From a checkpoint of a small mixture-of-experts model trained on Wikipedia.
Size: width 128, 29.1M parameters.
Experts: 64 experts in each of 10 layers, 96 dReLU neurons an expert, 2 picks a token.
Training: a variant of Muon for the experts, 212M tokens.
Below are experts of layer 6 (counted from 0) of a mixture-of-experts language model. Rows are named router (the router's row for the expert), gate (a neuron's input weights, with its number), up (a neuron's input weights, with its number) and show model dimensions 0-127. Each number is 500 + 25 x the weight over its row's rms, rounded and kept within 0 to 999. Numbers have three digits each.
Before each expert's rows: "mostly gets" lists some tokens that are sent to it at least half of the time. This comes from a sample of Wikipedia text that the model never trained on.

# expert 20
mostly gets: "ik", "iy", "akh", " Ak", " Raj", " Mah"
router:505451503514547472457519522533493517522445481460465552497429447477475532484483483494491486488513497513511506538512527513526464500502495528518482461525463496498514540492502481518466527486496494497459538504510479498490470512476489500526457477476524543516490480484516488497516481500500472514501476498523467523489533473506499501556498504534521558486517499501474472504535501491476504480441
gate0:523472497542528520493542521495505552458461482463435532494422462521501465534458525491502528461488476517543489521518495506532511488507529475481486470522515469482526511468491495486502513477498486506442495522525494525507469497482504482523496517486482469476470520491475516462496511507461472483497477479524517540530555511510494496517502507524497476508472515459510512522491487467491485488462
up0:522468502539535493476556554481497540467480495467434513479418461519513480507465528493476512466487494520531478531500503516518485496514509478482508467521512484491544531469535501523479518476499504516448510503523481521493496539478507499526472499472460489513481530485499524468506497494499473489499460480521516576519519494507488506522493510494503506509482506478500472503502506462489491499437
gate1:481533478531514495493455488506496508501499512495503510486536474514509496499508536513499500494511537525498499457509462501501507556516491449460524463507558559505456526553509530532517482494505501530459486473475516495543508504475474493536487531447485505472479482505501485507531508516467476485498506526503544471506531543521474542485534513534495476507475541536462531492530469507483487487473
up1:476483485538510488487492506524542519501526524517480508517507451507509469516523545498482490499499498516545492490520450483503513546531492481475545473487536540482436495496517527539519483508529495529446484508494504506526502499523516450514500473465485500484472476511525500501558488517475464494495526524511563480500525554517474540486531496546496494527467548501461500492501469521513507505501
gate2:483502541493511469523533470483463493430508510529473475536479513492476531499491480503507505485502472548552471487542496545504490511541493489520500474536527477474502514495500530484507477505453513482539494509502488462536491492508511477473488504474491527531492479523523498522486533513526458492498508519462536453453488480449476506508467519503505494506471491439449494523486536500503462477515
up2:483528558493497479519502490478468514461476498537480485516491487479483524536520490507457505528499497532527443492544553541527507460503482510520509493514527476502471516484481546464500486495476495480522530530498470451517495537502532516493483507505496536492456502523525526548518510528534430508467525486483493486488491489473477533538487528478518487500458463470479475523474520491507480495517
gate3:476465514537497539541529447507499522496491486542487509519486460515462519487479476507485530528477496534512504543510511473489494473521517492481519489541464502465521500503494472508548493456493460481482532540512459564436511500510447472463538498486492526505508525477526518485525483517494503475481473491502522517530503456483486485493531519487511485478527517537530478484530463512505519492520
up3:476528510499496561496522461494508523492475498525522476526536490530505497482484483521495512542504527542477500455510491461485507511497492491486490475520471523472492463540533504511522500503491500508503484473490490583474517480522439494464549504497518530480492489527561506467495518501515538510483517493486503482509485497466445493485514494445458497482505501523535463471530469541490541512525
gate4:469526519514494511501482501521512498494505454501476548496459480512520485512500513474472473479514492537461494522481461498536493506526505503466493426476453504482461468509511487511515520513519474540513513517522470467493483486515524454494455515488473522470521505503559517522478490524486540519536525511480500439488486515486454498492552501547484491534492512520477496471479483502472470491553
up4:470499516527525501479511518531493478496504495475483562472450472516520489531507495481503479471497485533481514530463455465527483498483521489475492446471464501482470458511512488508458504532536448562522520520518496498486483487532521447495449495493490528469504516497564503512478489533515515496536512495489471464518529513502457500472527500507509512529520529536472479481491493513468486500525
gate5:520522507485511498470539463498534498481477485491453541457464507526483482456466559536491494436489476493517494521492508513483495482470501465541512524502494441461485498473488512561495514499514480501491505460514512509505477486501516463531489452537512463495566510522530490509482516497468483518518483495487499548501494509530522519519477484534481525507554486504520495478524489481528472512490
up5:507506521508503489469544473487536487480456471492469511450485513496490563428442533531510481437499442511492488530480491505513462479432503493526509508499497476497492503474486499527470489496509490510547473482506519506483524490470510491513489494522528458493556524503495493523462526506462489493504481508503516559494507517525513480531504505540490532470533484524522494496510504481520479505487
gate6:449493481525506489499529486523497501503470459480476520474494474514491543501492491463482517468498510496539519527493470486543514505450487520515480493553515508514516505507509475519462515508518513496473505529480464461517495519493476469476475480485564525522524537494554475532505486487469485498508500479493511522532497516466497463526497481522505541531510494575466454534469462498487450491476
up6:455479469515511503507521521531473477510465465475482531488479505522509521524495466474488497477506487511527504531488447496559526502487499499485469496545503483514516480489518478530457541494527505507482530521453466493507466532484453493488475501473527505512521541477536474531480493487469507493521495459476506493521509523471508469520500494501499531522502494571479430519476472479490441494474
gate7:462510512512500507493516505522506525478519507495462476512447470551476485466528478522496529510538487502531476557491480500481477481474510492467485477513473498499496494526504475507499479486497506504491505494506489535456440478537518523510525482416493547514509527474533503526484517498510480470516495504473530485492522450531468521499466534536474527562500494483439504501508498546506507516488
up7:476505521490505494492485515499520514507516498500478442503459493522473517492496513550509567491519485519534468534480468511493461490457502503475487473480480532481505528510506479502479519501526507509496486490486480525500454477557524512525533512453527548496498521494531505500509533516517536484519483498483522471476532417529474543495498494521484535514473497504442483514521512574499509490503
gate8:511456488497505480473520542499493477514449498498506514455532476486504563468477467487488491528533479537503489544492537509491496526496517516532495513500501522575511519453499530463452490505475552464505527525484479486527477506484470501507476467513544529496512508549525486529497462532485481518549526492470467493492516514487539480497506477516507518480529498511477476496520517487496465496464
up8:532475490495532469491560502481467473544440480501505523477500511490485539457487453504502490534532492507488499516500550530492505544503487493531482508505496520575507543445495532479484478496469535468527512507509471522499485479489470509506474478517529524533515510534510512536481477535477492496549482491470471493486508528483538489518517491502499545479533473527473486465504529480487485507483
gate9:500473524480517457477491506533490505534475464531515512530467541426499504520504468487459484501530530492544512502493535485535530521525462508535485472514515535497509540475504470496494541479506487495496535514554471535510490521497443499530500441481512497495470495488518509504519533465521468529505495477552522497538505464483544521504517524494549527531501510492502498520503498516495521487485
up9:462457525487524453493495512518471485512481466512478537510450499434523498530516479486455483471510526484560519505476527486550517546532483495552488483522516522503472541473495496490509535503499453493509522531558463524512479515509495504518503463482503511535490487477487534517525502501507467529517491451552509514528514482513533512496516511495539519506480514464511484514498470507478505500482
gate10:487470498472488480501460471519493531537512472465524522497507496452509516494510473525485497438489538523462489463508486493487498490469451511486469485513485489473475483489489508518482534503465487498541523491477499507475522519509444469519519491554498498503490572488501480508501497532453527483457529506545501442537504534460504455480493518518514518465531494467495483509507469515481490483524
up10:489465494481520498513465496502511537507515469472539511485572516498532493511509449538495502469504543474497494498527493486507489487463475532508538463524491481468495484488475529514502547498492488515522493519466474512484466501506488486500562488553497522470494513494525491498485478540460502521448521478513512447534505518494508473477503522516507486461498477450478520507534447518474495538545
gate11:466440453505520442501531515509506489505471469512532509487476545514490485475472477519511543528516475536511475477481535501493495553511542486522501522474501496520562520510532508509512509453513527525493497502518509520503492522512484556516453492494534531529539524506512461505458521458466511515522498532529515491488500481518480547510524497509498514494494450539485471471488521491468489498520
up11:477457445491509431492520496514503504483446490504500515468469515512471478478479493501511530507531473520513522500468524503514487523489510507502508521501535489516554522484538468508508519491492545514486530491542487532505463499501463533520446480484503516546529515516489470492470491472458479487532484494516528505479502505526461575520532489553529510489503459538482509482524514469485497493492
gate12:469503466488495465455513444527521504504466476454511485456512452478501478484488506497488476500531514455479498472518498496492466480513455489506479473509485512504532487547473519552487504492502499523473513511515498465531511529470506482535478517494528490510509525465501517519510493483499489468457547525519466508470512502469504451508450480542509517492532415462494512490504492491546492504488
up12:505487493451476496484493487523503472497477490459548488465518489454495486475466515484508462488518526450486506490535538499480496480515461494496477478518483477512510474553491511533517516523527508485478502494497476444509540525479473472532515525449524452507518494487525486556479501470470493503478538551485477510480488529459518472481457479543512506479488475483527519480504476528549506485501
gate13:530468510513534498479519521517506559509476487513486564501460429469458499469473469494513501500510480515522520523504549534457457519507516503508495486511475509498514540495506533524492515492513499521507543471510503486478501527507487475510489497504483573526501526474496500508520490506499493458502511540527483506532542484499459530507481508547537469518531512463477477514549486485479487468468
up13:510435524501521491493524575501485577498499508509473569499459419474464480475460469493503491486517483502532500529492530492495486508473501494484491487500483493479492530471480529519490505498505519522504539509506475489480483504512494474475483498494484532510477507498479497487527504492509499458512503502542498523540534495531445532487493528532563484513520509474479471496521490491496501497455
gate14:505543481476493482507458532544478496528479499487444546515483478511512496495487465453446499517506541505511564491482482523534533458459480485483501520501503505494418540490500491516486535520482459490502517481523493479449490494478498474493456495498484494498460509467493525522513460472480505507512504482493531486521537512544513482513498488502520532487510510524507482531482467516468485509458
up14:500531489491480482512439532533458495541494525488428546537498510510505496496486459458465512504503523516501554484471483519531495453470472506504486529524517494486422529486481478508474519515495484497499533506528523502472461513482481494509456489501508501495488499468496523515509473484466518513521503482513549488542523489551491480520492484520518534483518507510466488515510477503458459505463
gate15:474476492475529471491517490494495525533477523505483513480473489523444497501496420462509480530475532511495475454476521502491505514507535465505467490516447486475506507469508486472494536486463484487488501524521489496513525521478467480452473506515530540530492545498507527521506478527488493507503519497473453519497480483513554482512527545506537537488529514518539462460474494503477537502459
up15:500456491468535510513517526496465492530442516496496535489484513509463493514455416507495487510488485520525457465475506486497470502537512489533432495523459484501502508462510484465480514497483489490504539509507494520530527525465484498472457523518535524538511541521511519519508505539489513497524511489467449500483500487507524478524509513534540528496499519514542468488467507499478539500474
gate16:533495460513484505468499505484460500473485495461539530492473477480481509449501477513493525448510466512544490509505554524524481568488529496501505465512495473544507519495499482522513452487488520481472435490539504546509462493488551492504483488516506502503504474471469495539491505494468501471493496491506503467488524465535481488511466477474519511509540514475494505467520443462507468503501
up16:475467495517511475446523497495516521510471499507548511497493500499487530456503526504510496496500488509503493510522528521489491525524504482460503487496503484509500498475521489543505429480496548518452475493539490534484530520508538441492427456491549493468504488466538487494472477490499466505491509529488489489467477497516493483541506501470538551487522477474549498483518463491509458519532

# expert 35
mostly gets: " New", " Bar", " San", " Car", " re", " pre"
router:527502537521482469484528509532464517488452512492452534492488504486507499492483447462518482452511481512536500516531561502524512496470480519528506479499465485517461483490478466523471539499490513478441549522482506519457468515501510484493490486462504485481505448503511521526454481507553499478508503491502511445476533495505521480496522510496498546519516512534480485472531478486471508477460
gate0:495462504518447468516531501492473465496521479531479511462517495490477487541499467491490493452535514483513493530511526537475514538468488478534503524541478485524480499505530474533478527509501541464483528515473471499497533439498468545495506507475556493515520510479532503554475516469499472508528535511535485504508472462504513540521513465482494534495531520495462498473527497463495477490505
up0:472503503520455487495526499510456478503495457510464526477488472473510521528513467479497491488532465483515528532493537508482511519447506480516504541507481508501437498508525454516496492527493530494491513506492453535513513466475490542491512536473559532531521530488537508523466501477515495543503526500510511496510470464462520532524500507457513532469527554489457490498512526477482509474466
gate1:515498498526474468523508525499481482509522472435461499468497488500499444488476462483522477497514464508510478519523524510516476494533475468471536485478463521483449504495473495520507486520515460462480530477526474471483500497534513491470504479465510535516516468510555531576487506484509493476449485510538501481509499507495514458470513509486474505471515500503454520475494476434477486497500
up1:530483522517486500501548512503493460504493473456482501442469486504536449517493477491515509457535447495500506549509533476530498487498508437476516507496436549509459484488488478496520503505524464454492524479466482497478484515497487498438469500502485525499518491502525540578500467499481489502504494502497518480470494501482507494483501498468489489478523489510456507499496458481504471485466
gate2:529511539458465527531524527537457512515522521496476491508527485490462453496458480484498496461521518504522525492503522483511502511507509471457452519495468470482485481530476460536507518511506564488528513511479441483474509547504515517493515467481522518494512489521501528560494486459493465488521491510480503531501489480515477507477524573494490494477509497467500517504508493505435522494476
up2:522535524498458538486482503538483522494490523483477506501512513494482477515498502503483499458506519517510522504495528480546499505465509494474470504465436497448449485498460487528495492529485524468544537500452476498487490541474497487488513458495487556526518502519478522536487467489496476505519505498512505460498511444468511511467513542492503504471505467497476561491497471521427506484493
gate3:497566502479490494484509506502505504503531505533474471474496499471518477538546493513447524476520490512524472534531501530504482503478494514509492479478486497476496521506467471477512505481497455462548493527494462515517501511480474525495524489479481516463484513505482510552529432525516489494489505459514443487509487522492506532508482457499506548512464489486490525506494472519465571503438
up3:467532483461510493468502519527474487493511544515492480448521486521539494535530513525459501466530515531512507495529517503483494511485520517508520468478478456499494499489505486495481524520531459485551502533489503490495493498523470503513502465477479489479505455484505513567498442528495500487507515445502450504521509512538514491519512431503527531516439465520505522498495477523472539521481
gate4:465501502458507550499501516509490457519468475493515473474501512474471490496521506470504521473482499575502525463505502469464531495491491513513492515429528466512486503468515526558471511536534513499462526518485522513501501476518484504514493511484492564469492479488478524475485535512498485459498521495541469455512516501495484478476511559473505527511498463517473494529531462508506541491523
up4:479480509485514517526505509526485443483508460524502450487538488461479471488550499458509515496493514603491539477514504457458495511519501497532495522452535500523481547464480521521495504532521480512471484479504543533513459478492507490497475499509472552442506471498471511498502529500492500463480499524532500470486509514498467473484491499510502490523494471521466490508529493501502498520512
gate5:516540523522538481475546477521502496523513483503435491527494499530515530449517459479454494479498472517526509531494502468493492506479507532483490492500454490519499492508462514543488533498482467442486479464521497459495478498507500467440501489474494478502552451497514501495472502499508512518497522535486483444481523475499511503463501450474486539506528532552511522505489495474475502503481
up5:513539522511501446484508511513512476500528470505482466557536548524503515449526444513474475464525500511513518486481521494492518535476531528490493503510465469474499485477497517538521518499519491492494493492515502469503527527504531471479510484469507497505532457526548507513459492541493509538500497540497523497474497438508501510442510447498516541493524532497501530522498538473462529482497
gate6:550527545504506523534478502504462472536458526526531517501507529463479452461481459483509492492516517509505529525499482506475507508475500501473471488478514474521476478491476494549505516496553542481515481503461489522474524496520494505510483502482488475447521530532472513466462518496519501485529521495498515524479477456516490510490576514502503527560512488533500511514492500476502559503461
up6:542502516499526494527466504499465514530468507503520554491530499522484467488472450496498485523535503503484541529481458534485501477444515515469476484488491494510472494504475521542477528523516540454494486501504489522466486484496514473535480500519511455436525525529500529466475495496494492497539540495524533483444474480513511504460525493512509506542498512543476548512511491482501482509460
gate7:487507489516486512490485521492480485451458522479464492522502476504500499525498529472523471561507540521460515470543536527542483449501492496504542498495470492474467494493509492520508501530467486515477481521492474542490519524528540477503526487486500481459505499480533546541527474472509543501522487483553503477499490507515529477485477494468518505480473499488477464445510462490441524518536
up7:479487513517492489508516524516465531432458491487445462502464471477492510531517512445501525512503530529497490510519523517522492478496551499480504485449458522462477491472513515516508511484466504508464482489491454503528497529529543508512491483480478522475523479496517530538533486492516552485533532498558534509486485474466510475507479492470530485474497510525504501501522474472443521506494
gate8:490492496496478528497498490537503496518436528494486515535490504432518496497492463475507448537499467467506511517536524476547450505496508483482494522487547505527501496488520501474552534522488532514468513513529508489480489529513531509446476437493474496497519478493486533501512514516546471506522480491511528512464536512498491504522518533548501497532484520506566485479464489497489533511516
up8:524486507488479516522514512534474449526445499473474509543493505444506479503485471525507467545494468516498539486530526504549462505484491503476467504485515528512478498478501514517517535510483524507456516539548528496457482507473538512451467455515486493502518500501475521531499515535550484488506501514494524512475531506529465491525512514552505483533515492502543490446475486508467525506510
gate9:534529502500457516522511550530491533472489513545520497477519469486461495490465489508516515496530502504509520491520487493516518458488540480513490488556512505456553450542524524512536487499473510451486488532492533538516513517473494507484508480516460494490474464486488516539475479481484506488497527480496510515537498502522487504565460501480470485520496460500477476503540507516427493482524
up9:552509501516477509516506514532514530488470475521496486455519477487490528508465473518521527530479454527491512512537490501512535459462545497467492506554475520469531467550510484494532471487495521464489508540517516517506507474485485516506486483524458524476486459475499559507473473450471505492497524496535509507514481501493503530512456503459475487512521461490480477501540526507456497468525
gate10:507509496531478451471482506489508503478544516490533483479505539500451486544509538498491531488494512513531477541496458510500525495546497500510538479513476514527506560443537517463478501490562461558474526502474510478493535547509518515530507497469483529474479469526511525509498499505531501514512493464523542473505518510530515530491506462485504487499478539523489547484483499489480527499495
up10:530527440534484482462498502499495479483515508474536482473494516510449506520497532479475522447528471524515533517487481509486541497510510493496521506507471531484486490464496509487517500510571514522498514495485517521490547540535502518517487469474516507490498443508546511516464501472535515535531501446511505434505510514521506533505509487451503502479485490469498572504491498474491506472519
gate11:445521505532495483548515476509505515481468485478477517489481530477506513500516470503498449492488471472463523499527498505517520503466503509465487531505454513517491545496541516489466497484489490533520539495508514514499489499505518516537487510479552492533463520452501458509523502496526472507481452510428534493472517510427520476511473528476460465485519541505471517498473504490492528525481
up11:477519509513512479536509515519492498501499494496480514515490541501492498475488479500488453496486436467480563492488515505501511521458505494497503555501469502542488546474536513483494488522491499529492525524499529550497503494485529504541499500465548498557477497500499467522504488491552479505466452523438509501473486486410524487521503536479476486482515535483539500492489514490475496501485
gate12:495535532515520483465494535466467547462524502483504527538453486489457423515512500497500495462507484503518509521500484553488498497502528512538513504494514465494533461507489499469532540485484480463480484524487478512503499463482457503504493470498482493483499511485554531528497526516514519495508540490512510440505493521499485522497521420542490522486474491463527536485465497504493497484518
up12:497500510531480490454480561482486521465499519504550480510445510479481452490496485526473495467472500483524517504525532550507516498501482503512491516472527514476512465522541496492490520507506512489518526531486512529462532489492453486524504453517477497466496505495572521478496484530509502497528515432474506480508484519502487498488520440518501539465458499436516518489522512512489529499513
gate13:492556537519514501499486482492521488492518497485489506497479522467526515470479459503469463502485428490494518512545485539568502520492512504498503516506486536553515494518520533489525530495473426456549493483505519512522484508487524491484480496476487492459506480516535473523501516535513492461480484516476508444477555505486507464487492481466514482464510523521463503516478509509465491525502
up13:493555530515505491505482481514525482513513462497486501495486481468512494471490451508477483475511446514469550534513462524544501516469528493517483539493464517560521473537517514495506527509512427451557496499513482507509468504483479493465483482492511477463498488508524515525490507518491487457496504499495490453466506523491516476456513472457499480470528525493468507535477537496474473503489
gate14:472515550503492455494476486512487507477530520498486534512504500501486470485499510465506488474497555514543530501491474495547470480500508485473477476488521487542483556476493487463541513523524474537434550466523479491502496516481509447518480474496524512512492472506534533491486498507543464517529487527498515516526502492519518466520561479527515475524514546492492508463518476521453514493505
up14:470525515523516482489487490502475503497523503488457526544464515492495462457486467482467483521480453502505525501476487505540492485472520500482490505447494485510514527450469501425524508520507480506445531461542463522504509547503473468517477475520514474540496515477524461482478500511541467515534513546527525493502504485518526502496536484495541493512535510518501491507513456503458476491503
gate15:476492504478482466537523483505518520499490476491521527520431538481424486483503529519490507485512472529538551486498463493487495565507518505469504521503495515498536507463481516466518523500489540565512539526495474530480463478494468533522506532506507522503520488481475534522476491502511483491534468478486502518469488532487487469501491517469494481472501547467543512507495530497541497489483
up15:487500496492520488560503515478494507508471478505519539520441532497445482450475508530492507494523442483518525492460462513522508566466524488461496534527481463526517493455506510485497520500506525574479523548511486523466490481518492519550498488487494497504526485493460497517499490512508484458522479482516490511499492554491493462501495480510503495488498528488568469509495487493502489486503
gate16:511515512461511522465480507501533489510433483529518487498494510484513531500504496454508470495487500512466485523528512475528496488484488522513520462471471450519488504483490523487497544517487486505419529528495526525484496501500520460516478515507428529468491484531489501459512510540464492503489506537523473484514513552496512515520482520495522524571508491479518471492519522522483560514521
up16:535478500479504508480483505501504506494514482494493489508503518503496531503528469468503466501496482513481480505536526463500499500512465512551508472466458447511492522492468487475502551551514468501432511552530526536505487499496536469517509512492434534473504485511471503483501520523449492483474491520533529475525515533532498514528486502505506492590516508487490470523512517526484514536472

# expert 1
mostly gets: " Tom", " Dan", " Mark", " Bob", " Tim", " Harry"
router:524515532526500487454501542509495547475486478482477530500494464479442534482499477501498473502520449523522514514517534522522455506514473522551497470499467493467478541548490450501518547529522500494494492516502512554472505494452506482508473469483541498473478481490530480503492480480522495489470475487477485496457522493524532508476516502513496511508494517487477457501534472482448483480458
gate0:495522531506518520505473494494523473507554496450478504480476502545458512494494485513465473457529518506458513516540503514486459471505511499581487472540504478485468550458486456524534537492491523482510501516488486538460488503503519479479461516513521483493522483480488505490483530511514435474511509480499499566511492490481484474518505497494515453525538515478491519496536494533501503488505
up0:485494541526532520510489503493506465518536506465462520450456480526471486495493490513468448452530550515472479506521508501500485504525500510557487477490478477501482540481478471481545500498497520487533499524494523510443457491498513492460448510488511455490510468506506490483487493525509492466493528485485484566515498487467497513505544496492532497489515517528437517459522482515523472478504
gate1:499519472505516499475528501513463524515445459499488504471499502511471456520467481504500508500490482491459495517508493467490492545506505523465460507500491485530503519491502473484539560526498527481466545490502501509501494501478473492513509459484526491481535526530514502476499515472538457546461497531529532535517500543507551500525476581507510527509522541494481460528499539469517501506517
up1:524517472500517527469540495492497502515500485494522506505546508497443470494478505519510498462485471490505485502506533439470489527524467521473487503480521471502449522508493467481538510527488536491470524528488533506514511484504463488513506484446506503502529501525541512456511529486547480526458499520501499486537446533512516492519438514506507481503518520489504465536525506525473496521577
gate2:510460545506513465486492458481518476528542439471475513508528453468527489488531464530485506489470477521484515525488501501543503492479488468505453503498519475511475502504483523512500528494502449528489532505515465493517500462491487489509531502472492512531522503448543533511528485542499509583518492517480494517496485485522502470493521515527509493519534506445500496462516494456510515473467
up2:503457521488511469489497484513517489518515426475493497502517485435512513502522469516463505484494463522474521514498476509542514502494464457506463532508532490534473517507505507511544528489508476501500508508516475503503507488515475469502539502473496517512513531475520509469536499561480499589522513550491488487486508504518492468488492489536519496525545498454528515489529509446479493466469
gate3:557529501465493524508482528505509536478527509491501504496465500463467536496505522511477531556490512496498506470494522488440478500489430495466540502446432529469500487511469512483537530508540503518508510468513499499504501491492538503532491482500565525489476504501506471512458512489507529510502458516461467479469492491514490481504495513483494513480505499513517484533521466554493518461528
up3:554538480440497505507463543500527520498530515504489482540475508468496528498506516524475536539502505494484494469491510489489465502480444487503552505459450528477515489507439500491557522493506527510510504481517474520520484474493514499527492513494548524489471485511525477497453537477518510507467473515486465505472459509511506486529496510493513500432531503503517475511526475534529522468520
gate4:491424473511507498506470497493535488496517537522531496483503476482536475482491501481494487525538474496521539560517533526526486483505509502477487478507472545536527497525475488452490470489473469503528481482521470463493494518509504507529496506487494499519478455542494507515540445545484493493508528536557503479510495500481475474463534488511480507457442495500471498485466463459490488498503
up4:501478475510476475515494478481514478496530518519509499473503538488517472472488474496477494523500498503495510577494507497511469473505521458499449454489462535500510488499471480497483504469461482516561466492523501481489522479493507519504477506489505490471483486559461508513515496504461528489489549525524541488481551513455493482500546475487513543430453500501478536519509484477472466496499
gate5:521513542490509449492490513474494495463462531498492502533487490453519476479484501510481516512537487526539504464466517511535473505512501466505510453520495547484509518495490472512454458534484482443508462455511521487533509499531506487488459506545445532511493512534452479490466502483474489476524540503511520500475490531473483509517545472462495548501486485485460512517486517489525484497508
up5:491516556477548448508496482497495525489468517516493519512518535450501491485505508511472525521508469525511504484475505497526464491522471464476524455537488568506502497502485482512459475492495494468514479431504524474518522501557498484498469475519443529502501489547452524507486498537457489478520518530500535474497503530517488482479504482465511542498502457497491495531488521494524489497519
gate6:519414557529480481495476460469518506453506491479478533480532494507456517496510512499492474473523485506513490495484498500527502549477480515518443545506409526467500500538502497452509536491487518497519495482510479516490532518491455513480489482509519527499487489433519497512482471510519526473506520528461483470503514496516506520480458517513476510512488512487489484506523531503484512518500
up6:512443562504489504500455492493540511471505492501512517496523486476483494512519521504489460477533504522529490488474522510533486534489476509526470513473445513479482503535527489473523550502486522500501468509492491498476529517494481503474458485463539502492506493428477507482494473521487543482538506534424500468529521490496510531459430495515499508520517514497504524501529535504486520480516
gate7:494514476492454470513498525492483517488470463497539525531482557484519517536527508542493520544492498506499502478455516468470505504530520522478487487506517474481544460490498505523522516510499523540474459490504558517474497458455495528492482505458524532484506545465514523483501468508511505503518502518479515461494529529496485526465511477519505537454467460523500519519485543503438505514514
up7:467543503483493515507500489492490538480471498481511508535496542527539504503544488523517496542496503481517520488470534464468499512502521506451492464499499477444526475494488539514491504490503520550544445476487518504474504500449519531523495499495529531467517503474508516520483466531497519537528501482487532454492541527472508528466539505499497509476423473517478499493502540513463488519497
gate8:511519507526518505484488520543489506499484532452535497541503514476526467511523486498513537527512437496525514471480473499462499500509511466486506469505497495498483498516423509489544556539491518528510504475512486523512505473486504469557506494508531505509552516511518459521525462470496483515478490520534509492495523522478514504513534497480517493496470510496563522496503541435513538460509
up8:514508500515522507534478536539491521450480521459525502531481535471524510502512461518538553551501448513477522499509485500473498513477494500475502437503489485481460497488457492520525550498479529502529506492476457487497514509480537482540511508499514537477527490518514484533546507515485498501474496514552556488463494521471483463486507505500513479490488518495536518504488534472501554458502
gate9:457511562508457464509508490486432499485489501510490496513463464476486498480521506505535474481537489530535510457467513497570500481492530450532491513481475514484518497466474534444498520520503478484514505500471472492490500496478458474499512474477474508480545511478472508488487469500507447514476508500512464532514494497481492497454481486526494454539524479445511525512505529496496512494479
up9:476539560500482466481507525513447491497467529519499455480482499522479475493546490513518453475550506582517514473480516511544511496509530468498524499490481518487510504475506542457504480510495500496541503463444482481484475515495480515499503500469489503492514502482457483504484474491476486519473507497499491511499500456464477506481507520525497459558537485472513501507510518489529465490440
gate10:527542483467485504489489536503475552515472472511526505509502469437499511452544471477522478515509520526490541455501509511441489499488513536525523487490499473517469503501517521494561550502508527474480535475470498535477496524455459515523522480470560477515540471483518488521514507501526491494481514487480466515502504516519514527500509498539489481528490526466475492515493481541497497461494
up10:503484504501501528469518540525466523524490497527518501481524466480508485439541468477499459487544494512524525478489507498467499519533526524548547480489486480532483528536539529488556533525525515477497499510487529526482496535476465481512491481473550480515529468466552482537514512510532517502500512484465472518502495486520528528468520509536539481489466495498501465476525491541478503482507
gate11:498473493503528500471504497518488553473527496532482505481525495495452487514460506480503527485483452523515528527514510490509498462462485474478458491501458483493495487487516495486503533500504519492531512472531509556511525507492488491537486469496553435445495465492515462552460501477519507515452493491488485521450526519504514485469514552478538532497506480536500469477504474520505547499504
up11:490478504498516516497537493494500537464523485534486508525523475513494497522471480470507504488518468520540551513503514513516497473479494486505480501472454509480490491477513531511471481463510507510538468452513518533491515520504506493515495486497520443451473455504511470554440510474517526506474478490492501516453506509490522511474510537478545520535471480572504428483477489518509533514508
gate12:515529486553468512455489497516518537531509539488483500521520525487517540462537520454498491531523479522528509440475541539448485481551505502531509450521485502555491497506462513518539484542497505497513521476509526527481492545471482492489488504497540541473511500492504469465499507492504483500481486520483535502502534519467456473519494517492490463459516485484489488526497458474494491509494
up12:505508475551449505431491504505476512520505523495475507478539533522496541447520494484517518519520507529504507467487557523458484498545517508550504430505468483529501489505485538543522487561491503496518523530522538510522505560447513516520502496484523522506481503456519479497504518455506481512505493498498513482504501499462506483493535504488490473464509509477494483512494466470517487499496
gate13:496515506504509464509493470471543484514520476457499505513528518526514482501464468476485498527504513490535500510497494542490495516512513532572491459531506525537533500508513513570493490514460433502483492505514516522505472483515493518480521490491495522454493518524442493460545475502464508493473494486552535436527523508485468516483488500488512529482490541491478520508487522498454503468495
up13:468534491487525470536481448469570498501487478469520502492527533532479494484476472488508489522508523493513485490505479529503504500497473524493461453516518542506539490517486497577488485492472465509488509507513533477521512510502521528476509474494495495447489500534442495481537481522492518479479493491545560453526501515485500482504494491477462509504496539486491523527521540499459469491538
gate14:466531504525476476474493503509478499554507505491530538488479498505477520465494502490506504490444491530462487482462464525472525536497492544525511516499497525502532480516484469531464532505493478506495490474482545545490481508515530472519494499470520536474455512540501486511520520497495515536456443501515542480435532497513475536497495537490481528503516474535470481505531518476522545506477
up14:481538532559486463466495508510500504543518524509522521482483524511469525474489491511508519487444500543479494508464516496487500547450475507522535487482460524509514488481473468539465499495507488475540483511535541539494494507505504477488502501465507535494454518523528486493536512507493510503459449496489523484441535509515487569486502514482466534503486464517468484523504492461518509515501
gate15:467520522540522511494527496510479557490477517528498509537466512516499496513473462476517525514533487528502521507525535505510502506524454497493445448495475495485517484508477469462518482473468484499485522464520517516454563519494512475460490483538495491549485485496513538521511499495481470489487527490515530479488454474506462530468489505569465469512500495488460491497505508482479474484549
up15:454527551565530515497503504510487562485493498543490514504454488527488497478479449470526540529514481523509498489513529498484497526515467505468451442494470494459511491499485468513524486483472488493477494466521514489471547490453514471481485475532523530526496464476522513494501504500496480480502512501498517489464475487522496534486464516544488498500488510504438472506530512466469494485535
gate16:492482515497498489480501480508519534482533518463455486499472507491508490549472500521493510516506445529542543509521484552504485474502495495511495496493471504469491528484459482466535523525523496456517533461513491503510506510509503495467483480520531485455489469474519490488487453513494492493458474472532489475538529507511533460445517512501491491518513531470521517542497513527454418480474
up16:477462516502506483490505495528508534503516498491454490538497496505503469528471519511475482525494496541527541499509476553526489498506510497488470514470501478515478500494524501488525541524563482516526501486512521494503499497517484468434485485528527486483508485430501475484465462517488529512497486483498527503534543506536522469488509480555483499526491507525525517531499514536483411491452